python train.py --num_hidden_layers=13 --hidden_size=224 --n_experts=32 --experts_per_token=2 --d_expert=160 --d_shared_expert=0 --hidden_act="swiglu" --moe_layers=[0, 1, 2, 3, 4, 5, 6, 7, 8, 9, 10, 11, 12] --router_score="softmax" --normalize_top_k=true --routed_scale=1.0 --balance_loss=0.00896 --balance_bias=false --router_bias=true --init_std_router=0.0152 --lr_router=0.000753 --num_attention_heads=4 --num_key_value_heads=4 --head_dim=64 --vocab_size=4096 --norm="rmsnorm" --norm_place="out" --norm_eps=1e-06 --positions="rope" --rope_theta=10000.0 --rope_fraction=1.0 --qk_norm=true --attn_scale=0.125 --tie_word_embeddings=false --parallel_block=false --init="normal" --init_std_qkv=0.0484 --init_std_o=0.00888 --init_std_up=0.0484 --init_std_down=0.00671 --optimizer="soap_variant" --learning_rate=0.00209 --beta1=0.95 --beta2=0.95 --weight_decay=0.054 --lr_head=0.00646 --max_grad_norm=0.5 --warmup_steps=50 --schedule="wsd" --decay_fraction=0.841 --decay_shape="linear" --final_lr_fraction=0.0 --batch_tokens=[32768, 65536, 131072] --max_seq_len=1024 --doc_mask=true --z_loss=1e-05 --train_tokens=554900000 --max_steps=8587 --dataset="wikipedia_en"
Below are experts of layer 8 (counted from 0) of a mixture-of-experts language model. Rows are named router (the router's row for the expert), gate (a neuron's input weights, with its number), up (a neuron's input weights, with its number) and show model dimensions 0-223. Each number is 128 + 24 x the weight over its row's rms, rounded and kept within 0 to 255. Numbers have three digits each.
After each expert's rows: "gets" lists some tokens that make up at least twice as much of what it gets as of all text. This comes from a sample of Wikipedia text that the model never trained on. Tokens count by the router's weight.

# expert 1
router:170165108166152069137128146099158137161141088121083108131121115133099104114105125126117125144167150122178124167129183111105121088075142139097106127132105092167113070145156128129104111190178132158132144079125095094160141112145134134182133122135133142148139139142121099141108143111126116107106139106082125148086136125134121146124136162121144141154118087150132194119162096105132111123103108154148127102110140102127153083135126116099118136158141157122173120159167149119125097117121132077127090136110146117113130135125142110156134121089113140150178119146110171142123133132118126127146147138135163142149106148115161142174120152114173117142150125108089143131103114155102114132112
gate0:089115126115117187111123145141135132132121157105141190108110117153110130104131186148159130102157074105110120145127098108095114187098145179076119144156149158118116105119119092095102137115129095143099138102169161123157121169160123103110137139128118154083135142125133136172126102142111116112117139143085154128140101146140145137124135183092124093109116129159131157131096117125117107146143124145101145150171136142098100113165106113109123135112167119101154096117121091107109107120141145135157123121153142165137106120151149130113140073171169088146149146152130128131141146130140147098062152137113138169110114082125151156112114128078131138103133140108126082140112156167117137129138
up0:084136105154079059127137144145122119136157130155076117153135064106170109098152104101111120114143113150119104114120132102142141106109143110155103143132131130135113134145146119101157125161080147178146114188092095108083137144139123140135142147131096104093129118140116101106109200113167100113106149115141098116148140131144140088122098100170130154157147142155132108131116167115112159143152189120143168147069143116109123175149128120118138135130063154158111098118149142138115122109115118102106145140102112175108161125132118122141147135157111149152160146100168110126091106138127152100138134134111166160133143162125119123134128114121143101101106133158146127158137120151117112119159
gate1:102146141126126125131091179155107138148136135127096126165093108141118119096112133106143096136155119126123132133099110110152123112161139132137111089097153134123126149150106155140154114137150177116122094141135120126148128086146124184120112096136165173124130170113103111119131139133148098144158153127124128130132107160127168181154111145122172109136133162113131159140111145105158127117156093137120109130143131158123180074116131150121179111094169167170167140152169098132092123167141168139149174138111104145125150147117145116116129120136143132144164099167138087150120110172124159131067141112167080142118135128137116115128119127129109094085145130107161103182076132141146124189132
up1:109154121117163096130131105139130115167155155130113105151115119110119135122173142163136116134088133113152085091097106109174125097136110125126145099086136096135117143175125129119153117133147148130160126107098071127132143096145117163145134075150172157147116126137114130149132168156131069151164118107148117116140101130150151150155121172159129110115134141129116097169143123130152119102126126133123114103104167142138134117091112156110159121108163157153154162141148094171096133099148174102133165121126086106109159125117136128108151121165155163142157099127123112164148133164146103160101158109175052121144123129132127110124107167125133068097162128106131075146113145118125140142103
gate2:144159133119117138150095120088154126142178102118100149146067138099162167132152114121150116091183149106107116142139100116156109085151125170131101132144134084104105119102134147148151124085133122101122148159144140091183144097125085126064130131143145105071136124113103148143135138126141125115160152097118130107107133143132089141157117143161155172138116136100107096087148095123125125096116094132146087147095178100110100096156120155099129120142127113127139114118144119106111134151107120141148116139144161126159135134133172126129129184156108136161127131111153169132185114093119145151105124124115145139139142102111165099172094133142145123125117107141177128091109161144147164131158
up2:124139130140149117161146150083118161089128172140130148141142140121147165120145110144153148125112138130086111129129121145098169118083135111107126109111112131123134173118107123113110141174127182153145122158157126096117149134102114097145119113133139171141121118118126114110143103077126149127188127162144127138136120143132138128070169181102133101126108112135144130128116175139146105122137167148124169126144154127154157126113126111103167112097118144158137111150157138099071123090113146107071131139119097116112111100127112126120110122120197085054147132145151148097111166143148126145150149122146049132163144096147105154115110122137121121095110139143091102135123143138169113166160
gate3:133114130129108136114181161187134117138127125130149138091133150095121134117187068120106155108139121154134110111118104150092138091161112091094148089100146120103134088130099092131138112148174167089169157150133132140143089126142114109131132108080117137121101104102106125133143072136127081156151116084154114063086140151109157096134124180132106127100127134123153171112120118087108139120160157114109118126109150113154091116154129156117140147145103138110142121171114162131112095131113095121106072134167145102164109103126137112143113100150105149110115133105116116100135153099133156119112112131146077152128153123177111110113110102096132130147122146143148101117145147142142104108107
up3:136149137141137136111090104087125151120145138147138127132142074138157110107090155132149100153107137121113118108170169105125119118097112162141128165158156126150116159137155144121142119078097098123092098142120117109116175122138132143109114160162164143120171137125130120083108191148140156146119148188097128165154134144108095161150182090127104133109120089145156082166125119128136120134122113159107167132115147134147149123112163114150107094108162103151137129087083106128120162140137157169131180105104101127080133135119092131110135166099126089146156142155131115149087121174115116125166156105116151106117140106089117141092154154151116100100122135102147134125101133103126141125143
gets: " G", " F", " V", " Ch", " A", " ch"

# expert 21
router:109117152107107172112100109085125148146127113113172120115129145070090162128104152138124135118142170131128117139129122156120147142147136146174107153152078107128090118164113148101131087120098143129126116131133105098077092120057119119170168167140113114166073143114164146121135138163124162134119144140101119153154093127167136158142108160151134131155113161118135152093139120132128133117150140147139119128155134149166125094124151135138120140117083129142092109133107087137110156109181169121113099119097087166124162134146119146129111106102138083067157142146149173183123099120143120126139161195111122122129112102126102135139089129108101130117144117114126127113114162132133117113102
gate0:112149115125122121130072110129130153125139120130125104114154123116107103129168105167148082149150139109090122117116082180141170126106108136157157140179186120104112116141129088111105094109147103138113138169100100140154152091152106095088121138112143169126162104075152129153121120154160116170135151113108119112094139137124148131123140169141162110123117147096139184098153154156147145156138116153131104122136089114123122085101148138145109096129120151146142128102176119115124094152134112120154094117134094144129111145134111109087138096186111097144108150156121125115166139099102167109138143129117120114131117147157131126088156141105104065152112117164164094135106133156113092120161
up0:152132141123123168097096122188141146146132142148122132103134147131137104115127087158134114143122108131111085114119106103097141137098087132153148137120119123134093141143120152137153138128111183083124108104090129121122135151128133109113166152124032125159183183100128136147136119154140139162122091107169150105136147145146143113114127146096152062098123140137157143134136127146167097137120159177134164103137099131119103121126127124134145083085117107150149128120154129148121095140126143166115118129128115147147129158128146117118082137162139148123155094105134119127093112162097130127157140102125105135144108163182111086138144107141133179117093108149169106123076095132126105134182
gate1:117120131092120182134161081173156109154154131112124137170156149120108143126135113148161114137147154146133159106147119110124127118154127104145167127105152085123124128138086131161142097110141159122130116150108160116136119128129108091142159109118105145156095132146088158108098097118160110122099169115131125161132113142121143105150135096116109111097107166138154124119133156150135118119162158080142129108106203131144138098119132154081149144092085144111108151137108131145162149103088037122152134119117133134099160143129115109116179152116134113137152126080113112143128154175121138138108148102165108115049106126145155100144095159160115123174122134121123139123101129120143153114141
up1:094122111138101163118109122132098124159098147114127148140168173081121112142153116102137104163115155115148136127130147089129115113140106137126140119069122137091121100118113111176180166091114156124099126080129120105137155134120100080125150153106118116121116201149155138129141120088121087120087144115134120143130110170115102126091118103115149101150140147143086155127129145120133118104118117089126125106170121115135156168119116150142116121140124146116109137101142100119139145136111108127128110111068164099118140147112140124104167115124154134120133095124096093095080129156133127129153158138155099203120130109160152089134110203116165118139098142084131159088134090117129108110122
gate2:147146160116091093146145141149150113142151065144147091090149154130127147114119196110148141092155125092105106169119137108117131153145138133124133156141114124130153115173163141164077122076157138106111117135154149108150134140119112121105116111149134114092104170141096129138108097062159155131154150113116120151135132110153114138132095190169086127128125154130123127112121136127130143109137156147104148141128164100158132131171145115137131089121095134134162141135094162107106106127150131148120123134119141134117139120151145072132124161143155131161136080116152171108139145120140134132149137172117127104114116134096090117178146137115103150119086110087128167126150200117182108115115
up2:125122121137105127108086070162164138107128122141101152137104166116175097156141101123103140156113113137128164119135133123136068086107173112121171135078137116082165099130099114111149160116123118135131152148096127098128113101101134138114130201160102141162161156108161125121122144167130103122119094138164127110175140140153126151102126132092144144102125148172145154134129093164098153145157073094161112111141104088131123142091151134123083130095107145123080136114111129102153126115138136110097139113141155121132059140171141152144107117100071146107106120126130137156122107165121128131115108117128139118126123129161137151113128147129144136143179165139113086114109096120144126140108
gate3:134136103129101109110169122090129175137111138159146118101095159121151137111085086140148118133148135138150126135149112156086064109143123148137091122128146130159126098128138136145116148132158121152122112158135154148131094157118142124132112121144120134072170134101146080152144105129132085174146139150115148098132144157111103119113119118139130093143088114128122137171135162148140154116152138158120148123146170114165128124132182128107111157117105144122133111140112095138060123157082106171123131165131110095095138119144106072128159129107168102126116094173122109123148125158061119154107132057121156145154129146142116116136147118080141129121133129155129123149141160109145192127155
up3:127144125173151155132100135139120126138103126107151131179143164129129164120129132118111144169152171121110118111159115134093166103163135128103112152100119184103113101107123151105104104153150136141164128147116131160142151176119125128132123079117113123175111150091128169125129104196168119074121139127127133103124148092140153130150130121101129097122115119138091112111162158122114097123117114076108125145148107158126108183116115170136123090133158116087117181123150102137154136094095072067155069151160117160142135148133096108119115130116138133162148131115086128139120124172119114112130166132103120131127108126143106140121132135116119075136103168152125121120086122102097107110134
gets: "b", " N", "c", " W", "B", "/"

# expert 29
router:147132103133134105155165130086165157168128166136152090134143166138099128127117116138117116130156118148101134137176102124149106137108122135147129128136128157145116172125069110160120147100184079122139086096120112155107145107112117094180135130141129151100102169090139130108142126152131145172135151119156140103147133119124085164187132100138088139126141108121167123142170117161081137152131117140127148112112145130100119122179145143161111108177099135169120141112121127151127126167135117116151132142137156135113154124125100110084115121103120098119103126091109055141117148127155082093156147114134148137092154155142139108147156087100145102111141115127119151137148154139143070107165
gate0:114089108150109097152091135121101143148145127155123140141130164101169129099179140154076165149130103146133160134142124134121125151160140093159119181135120116121137155085186129132085154122149125121126146146098137119096146109132115109136105123147119136133165116088119130105080153101126102115134144140124137122152128088197155143100144171106092135124145127138131107141153143149146111106151158158129111120120109179073114132172136110120128097163136107131093114116128093109117102166077149124120082112166146134128108122148125113153148133077104140105072149092115155094129104124139134145135121106102095123123109115107119156079145126141123155158080142151105131097071147145160121105122
up0:161100102130107101095146115139115097059151136138077067121146194152148115145148139092126113130117136121129157107111119111168149116126140181126092132127125156128184153112130134127116118158124147091163127122075125110142143147142120147127112156122149103141116138120091119136093092112117127126124170107112108151152145081107136106148115153162133161158132140122152137140136131129100152112154099148126157132173110154183101157145126174120111139167154163124122123185144108125131134142148105129136143147133125125095152173105125132138099079130093072145102152137126118122136097114132088113113178105121102121162105128138101100148157108093137123085140161109147141097116148096117118079121
gate1:081118117148153119148126143108189123087120144163169131087119138123137110132113180118107152084156134155133131093129088130090133169167160113127138125180129095139115142140101145142121152141108158113096166113167110185124104121095122113116100104088192122110147122102117121140125156125117169086132167161139079139133118137127134122110147141096152151116099135154125175143135108150124094138131159096128102144122110115119161132131144133090134145135129114098142162131114135107107094136110170145124130106124157135105116169078143108108104120091133108146123109126106129119139104148099155168169136114126136082158121147138134167150111124119206140187097123120139118116129122142133093090134
up1:107129121121094136112152117140116142169135118154132130146158150095149152166125113092134149122155151221151108133134217144130153106144125115112156125144160131119120129058139116113162140130125168095140097097128159136132149088168100145153122158167141130139157119179146141122125143179091126114113093132126076150146151130126134159112090122123117139123121103140133129164138103121101156136076130163131138118115137126159121109142132137103119130082077143139126102134136140196102122167115081147128115143143138124106141129172113126158139123108132109128159127137094135168115159113141114123099138085124097160111180131092147101132133124083118097107154153128158108143131141143149135130127
gate2:089101121109093107070112139119152102102124100158105126153125122121134142084122090124125107109090150122149132108126146112145114161127167128173136134154152126090080093120093109122124094141117169107129122122054099108193124152143116102160152094122152140137162147109145141125117119180143088131182106121165112137119096120138121156173160121132118148130134098141174088152170143102166135148104090157155098109131092092160102138147105133111109166117125129129183137134135143132157101104142104127127105111139183103120115122143148148145097119102136132166135125116146125136107101094124124134104126132098135154111148126131152143100153110115106134079099118068141151111141149163141113129118
up2:123124120125154125064154124126139155136155145124136142102120134120139195147104121124125136138095157117125103159112162145173147133124190115158136146169122123130128132097137128104125096098123144124120080081159128108168143154141087129132123094118121149149129155115131110049130154164113096145168127142117137164110134117123136064117125146117095112105139138099185099156133135132142193098114092146132121133134130091125129125125113154160112104110089111103150152117103150159130138119147105147163121203121148117168134101119139150154165124127171122120104120119093144091119135123091170100107154140178145148131165153104123116152164101126116134126115149107118138121133158156086113116128
gate3:106101106148133142112118117126133093135137077127148171153089116114165123157113107131117111139133105122191144144126166097125139134082132094131099143155097142137109150110153149130146115145142126115129121095128096103103111131118063173117127162171123161105136109126099121099145095112131176094135152113105154102116140128160131116163159123157160144084161105112147153095113099107119109125144126117128153143138116129094093145131141155150129140140164092138075182111113143166127088113167201171169113117094110120126197083106117128120132128134100114150155095127124137107135116106116126135139112138140095141098155109105117155110097123120136131093134133114196126133155136151105112109139
up3:119157120151133138117168169162110090130140132129117126105095134119153124148089161091103152123148120156184111119112117137120112107130170119163074137150110108146067101101062158127107105153134110115154108151110126154149121111123159170146160111113155159105112148119107136114168130104105113146167151134102155123131158113122145126106134137118130135120108124103143145160120127097138182180115130112141075138113123143137135138163134155101109165116154132107160159098112103135161156110175124117122123137130141146103188154114160128134118141113081105137155144128153181190130130124134131119104140123106119172089112129129104099168119106087104154098134109103111119113083121111117117155080
gets: "er", "ation", "ers", "ch", "es", "ion"

# expert 6
router:161122106154140134145146121117078157141156138136170130116135142124116099096093160159099133101127161141096169175116159082087120140106119155165107105105097137155153150125161107140122086142141118125145169119153153097142148104167098116120138126099129166121119150107179151104138133160119157144140153119083086112142129110162141144157158116129131135104074110103157157119131101086108128049129108123135141145113104143151138143080134101140148133133095122137151094113139129103113133091103099143183120117159111161147132099111145147117147123146137110090168135128129138187123136111067114150149134156125128177096144126154157143132127147131125114136132090127136079120139139094142126127096
gate0:143094124124129167097160159171150137151103112190135134093087118114120146090139094150148082145159176139124130145116138124118140139116123123130115115121132142120115110127130164112129114165086126111093141110118084163127102154139133156133128134141131102108142126130102110138127158163138109108113135109153131144130132130126137124132156139095120103173106111152148110125172121099118106136133122153145111193147159153086135177154096117095104137124091166097123118108139127117135115158084130126129146102087204159152100089088133106107136117141114124126145148114070113174137116140092138123102132107090151115086126119129145102198164136111126137109112130139131119105196073149103138109133
up0:114183122134127150165115131116120094154121105099115148126113132128097132145104148115074133128114159113103105164123133171175112176125107172143158122124107108175115149122101119102158103144163135134151100098136142136132147129107109091148112117113166147128124121128096174119120141075147123170102115163113175126151126125087113167118097144123122123115134102102137129099143124143110143085108138117084150119110133107150128116132121114091114120152150160117105149105115131126126151165156138109159129109154120124143123150142126088151134124100144092076093085150168178110138104149173102120114200136114120151155174127147109133108141084141094161145138098119096106077131145139140108175095
gate1:111070132084099126141126121140139138166152130140133147103094153102122106158157104102115047109135170127103167175128115101169120179151104129148132132104124123073093154133166172175147073134131124121126122144149117137138094154128088129144107117122157128095133105167159187091165100128142148134174139124116107145106155104111111137131178149151155126136115094130102117172140154121131134132104098134127166110127143116069134181104150133127138131104105128116143163105142134149130109117158134149144129127102126136116123092120128125166131165111127102160160109113125141163110116127155116143126123102083142110150113127169131128165099115089142116147136095138149117103104095126086134145132
up1:156105094080150149151146205170123111093139136151129142111163161127097116177117088111127111123136139125107130158119127177182140138121103119145148157119149148134109086144153103113128109127143149078161108120157098181129097147092153087113130135123143140134145116132131177140129099194148156163167124128101112152131127126161139177124169139135139124163107134122149077155133141149118124142122129126155143131106089156118094156117147141153173088155121134097167134131119148128132118100153127119131120083161121124098086093147118146148155153081099141113124142131142122133147133088114155117139152125128136144137111160180077148134134111103110134094105131160121099119120137104152153125152
gate2:129129090198108145085127117105135125120136120154109127140112100158135123124116168161125133143165135130078143104144176149108141087123096120131119117095128143087131137122129138159158102153137147112138132143085104163147162171154162092090128147147129117131122155151124127134082129098118132133096123149117143131145134151135091130108135154144173142181121127129131125160138078101097129150143097120099133122139124193111130100125049103120129151114153154095180123171146106082126141123131156112152136123134147119127159154113104122135055087122156119148144137123095127135119150172089118131136148138139121181079114116131176135139129120144154153143131154129112096140171126140092152111143
up2:119118146153156067121079117168155148143121123126137151122107113127116145130118139147136127117138123138100137128099111124142183134081123133166156169097167150093140108127135108138049126152123147158118102092118131134137154149109139165147169118131101143154119138107133164157199106132125166109150141098130103139133114108121173082145117126137093089078143129146125136147153088151089125104152110130104124163168146137164130111165150148124149109163131123151118127078181099174112113182124105146118162131121131110091130140131095101139152177134119132164114158132106155137149107165167104128128112123128123122142134105112130143129143084110146121160081114092126126100095120149142131151120
gate3:168203131149137146160144091143098147124140111119138162090144117201113134100129079133124136133145142088142148151155122121164113146120104081139148134135084138123129122132142109146154107132156085132099134137124145141117154132134079166123128144137153109095109126109151184120148121135134134132122070097170089136146104117146128171145145133103155082081110138165114149126169110133174125110149122116149120117178133119173141128105114084107166119143117090127129138171152145125066096155164111116117123161126138086164130121122106128135146128133129149115122081107114129098128128174168114127097113126105100111137145096146090140150124090127142156133150117106136135127117165134084157123131
up3:157173154124131114154107143133110118076143145118136151132140141142099127114131140160134128121117123127157116084140071143168106097097149144132160128119156129081155106076139084135155140111146097142062129110145157165088150137138109153119119145120145140106100118113158157121157108163093147139109138113141125120160110135140124130115117130083119084092104113115134179092118090181138116167143131116153126165153126109124119115142100068127145137112134107137117150154082132106092116111102112103102118117104153128156137111119166128167085151140098144121170082082117133134130137133157100136137142142107111096135155152149110161106127071129149130118163110105127183105120106164089140098133
gets: " B", " P", " D", " b", " J", "d"

# expert 30
router:133144171129104133139116136123144129157114151143137120123132107125134132108134064082130097094096125146125153101150144118141057121138159123139099121145128096144118112131135147145179117081148116104127129146102149127125142181088181170149148143154142132142116154125114141119162086142163178115140114130093125107138134109110144138121075138147114134154151084142166128117171116137096141137109108135131105163124144143138160153158097135187130115094085131163102126110142159116097105168111152169116138158122101154124088123142148148109129194133151160151139148116137072157138109129123112153142129127135131139110120122052138096096111148119098134120137099117137095103083142155166130127113
gate0:105132120102077131128141100162119118122158100155089113143128175105120148143202133123137128107150113152056118141168113129135115095112104150141127158114153151115121116145125108102113154095141117123126117106108144136174086172120179148164123134126131158158127156122125097152108152133178119152144146079117131160085120112127095111124119113119168143145176105092147076148175150135144130122109084122138168155128127132132115120130134161180140162153087149115075129115128117144134122132103157097106095135098118130147125087139158122125140132105157096121117176133120122140116167133150141112130122113110144117130156133133110139138082166177095138087177173100122142108148146125138129117129
up0:087117100160095129134098154155080139107197101128153103103097102117179182134176145139156108151163131123100117106101113130149098111141148160165129143108119176132141081145093163132128106131141095168144150099143189098121134153096178104091082122109114190172124124131148101116144099131130121104141133142147114143112121142095113107138149156132098155126118092133146131155162120108130138107090068127156122149144096146120126161099124156162090114115102146112110110115107140167124142139105132135113099133128133135135134111120123115167155121154120098160099146141122139125119135154124118148132140104137139095129136094104116192126124102146155141134101121133162164120119161117093109101128
gate1:102128159113078098128112115116126102108143109157191132120130112129080120144114099129137107098150156184146117088145116123113140131133101143143136181143122082135148163078162150116099157114128072086140165127111102128132119134153114139126132128110133103086118140135091112126134134119101145166150126113141132118145157160158150090158110116163137155094139143156179132142128138105132116139132080092126151146164197158121103147096144099189148138127158111127128104118144085130130132136127171117100132090173090166112084077142170135177115135123158120108130114142121127132120113122119170150086129150111106133159151124129150131130143089140103129116120115120135134165123106152088129119155
up1:112128105141107133103155156132145157100068120119162102113228134100139134117127119124134118127149109131179112085155130142165105057142134122158118146100169122121121141146165133122122101163167088094098169138135115127128114165122171152104125133115128169162132117135142125115115165072151131136142088107144107136151156168103099094119165151111116173147114103117129158103119138099128159122119127071134137148139120099134121095094140092111095141109139075150112126108106142125120114092132098156092116120136145127133156150104134125123138092121093112153155089127143110091144159131150110135112133169144120126154130119125136126126111140081138150152127121108109126184111170128138095134127
gate2:124092124110155107164147144116135133167108118156122131126100129147103133134117122137118129116156074132128139083081153098122138121150131124172138186121142134142128133103089140141114116093090152099135136181139145128098110151165127139143119132158100158128100136117153119110131123111108146118113122099116145168086110129115129150169154145154210123152139121164109182148161185113161128142117042143115160088108087122128168138137136099159159116121108163107150116124143114148107163133146124147088093161122111130137131126118086139140146151129127103162123136164097151148118117125112121152121107114088172116174160112117118109116132134123144112124138078112131126113131181169083117137139
up2:181161099139091142165080074129177147138136105130095133101127106106088127143118126124112111131139090155149143159177132113089142068119117128140116131103132165109127157126138124120081167109111113131130134186112125140109117098140097107110140116125129135161096137113133164117154153147147163158122123162160162152126141091132116167157133117181103118154123135116131125116109137157140071163117130107143119113115128099061134154170162081141160112140134156143114146133094115108105131133104121139143122169113112118114155142139134086147156091160086121142168101104133131123138099100126154108137111110085154142115147125160133135110115128143100126153090128123183107116149173172142124156125
gate3:117115118144132103148092118146135106167133146116125136164092146163118135136194112145104136116141140106146082103076115117142141176104147078088135090118128132127116121118106150170136095097137099100135115141155145119142115115136173136138139107144162149113121083116147137094093132162118131145120127119140164125100117128121127148152145105150129134142111167157127127088099140104095193130146107107152137163147109130166129118097114137104100113091203107211141151117092131132139099160149120152119115175111147137143093142114083141118171089124158147169120124154145118114115135080135120131119113132129096086129115163148135135135156101140111115144177120130172143139119095096136140104135
up3:098110119141138115155132152095133114159108164085120115104099133132096120116173097143098113154121151135097097106120124114130122144093119071141173079118125132137097120088158117168135084144096096122153113160121147128100115141170109116155137114132172130103132122105129153124107121105134148115095137117103113111116141139104154134159104128168112130102107175103123094135140196118144161101135192083131135139160095089134113118138148149110104133136111124163105165112137119094121115142142126090142088103109130137093124137117093112098127124135186168128096141090142110156120139098122138098137133179145140064158135111171129107117199111130106159130115142132119129128137107112158151116128
gets: " of", "ic", "ol", "ian", "ical", "ial"

# expert 10
router:138113153123123157104101096126165163111108100093120166163155109123087176150132143104113109156151102133142118106100124082115099166096142138109116105113112105132103160119140145121163142135095131103163114117122136116109147172115100123146119151136132102144139158128160132173126154171135147129120185124108145164157140169085138173109125130158097148157078122132120121139110119138109105112119092127129136157103142158105169142122133129143165167081093081148159133187106150152120120106109099127134144118108098097128093182123127130112160150139108166093147143144155145106104134114135184079145133149137146155156162140136103111093085117132128153136096098159126112147154133119102101142123
gate0:172134114149157112136117077101124108141099142153137152074117140149128123103139112108140127144155132110161108110118150148111070112163133119144140163125138100144141162156152117125085119106161140133138169085154123135093138177106121121112188137120112119170131106142105110135126130159120132151161124109102226146120108141096138140090103121103104127102095108121091155150129124125105126151100181140142139109126106088114116110122117141128097094110131154155123100130097164112130151092149135152153161112121124101105105127142118070125145094139119144104122097125096120142097123138147146144148136129148133122126103085139145162134148126098104152101181116114158107194106164116125092108091
up0:061152126098111137147140139143166133129114135113129101137129122138119146158111136125160137169105193140100098147177122120143120140104088125145107153158153160110120153100094154131114135152129119119156139149107120120147159134189133150155106167130114119121078170090125135110110120131155101152120136174127101166109206143139091148103150137167133108135149161089166133107129140109151151124115132108139166128110152164133167133153150157134170142151151114119152137111088092166126128134146114147149094162101138127131149140103119153123170140102144140161181151115124146126139162159105085145134140117117118143120119128082135080130142157165108137128096165146098143135095108131121170145154
gate1:134124136146117094118093113143119104088172137090120120124136092090118132128126141092131151169127109109123125129090143146100080107106149133149127127100088141145145117165152146139138098139103107161114111098182129120118152177144146161108081135133097087113130115103133152164096118122132111117156112101141133136081130122143141086143091134109089106155149151114107127138101147145143112165121108120160178106110115114102107111147124137130103140170105161147113147185091150114143164127126109126122135127144129138107122127165166180122179131143127135151149075136136116087144122161168162167189134123120124113171128126118086187120130081143123143119099082133107102136141091137097114112118
up1:136113175116120150124101137130130106128169138131109103131137084089187087099114120117126137128102108111155114144097164138154095147149167132120154131109080147144129159139143140117126146085049137147127110125158138149150155148113145115130127163095124109109129106135133129138102099166143105149139124101137178153105100168151119139125118091099101127138139094123083148140133118175133134183117097122180156118131123116103115147144112111123104148134120137115119081134106180108092113162093116162096121139155141149116119168149103154128200132130116140157114108118117179139135108142118167158101085146092105073118114112164120107112118126132105120119130094113124120133132070140148156110108
gate2:103117109079142114179104109146164092138156109153157132157120139130185148157144141117118127134104124175091139138142117133124114149130118089097100128118114150142102138105150135084155102122140141159098148125114120127160119129111162157159153117124085122126154108139143136084119125125144098141102146154133132181099114155119162110141097152108136162168179088128161119103141097129120117065142130157139126141165095140154163119159163122092117145143146120163141125130136080159166127137112143108086129127155148108146077152135119114136112124136126109120148123148142134128159140115081152130103124131114085094089104087146152136121117150175164148149117124140065156102100110145090143150077
up2:177123145146141120089181170139125149188120120120100131109132145106092137091151165137119168127114088085113123149128126105127162121100169199099140136127104104152123145147110124135128129089145065102149099121141147133115135128122109129097151114180128150080149132117093141130117109122145152108134099137127167104159148086154146110133192136154095128141137167145096120154110194123132130153125099081124102147104148087093144130101115078164138116129150118136131126136099134135105147147131131151123154137128085151109183106111137100112147141118159140099125112114153080122123108130152118143133133099161146127162094118136100140124104094116115119127127138067152134151135131128152101124154
gate3:158107153148144147151141129106090074115132148138163131127174116164097107098154186156123112140116163148161086087134076160136144126113126119158148155115141110090136181130142132108094135124171112166134094143123103129128120139129111151132112125115146157112116126128129136176080131098118113094118170127131075120109109152138192138114177149140157118125094145177144143153097155113129137097131113130104120129176131123116152101085156094104172119133137119125134143108135122146147150129153145113153149151130104169115133139126163114100129159080089144150149122151169151138102124147148130164112130118133138130100102135118184122121187149149135118120115129111133105120137106164106137089077
up3:120106124135122165129150129118133151147120155141180100139128186126153138150132142099172157148150155129124157132112099144151161120154175116167121134101112105112079152120122099132181088109136113132110107148136129183146135117114146164117080090134120160170138077156115108109146152131107141112147120098151121147138122146099129144122109110109100136098116118155123140091153168132129138130107145117096112118169086132128147085145119123089121146101084115099054145145133105128129114156153077155136119129146102121118141090154149131124100112129141078143142101109153108139129126147102145104135130110146148164140126134145120139156122069129158135133159096096095128132154137153167082134201
gets: "2", "1", "0", "3", "4", "5"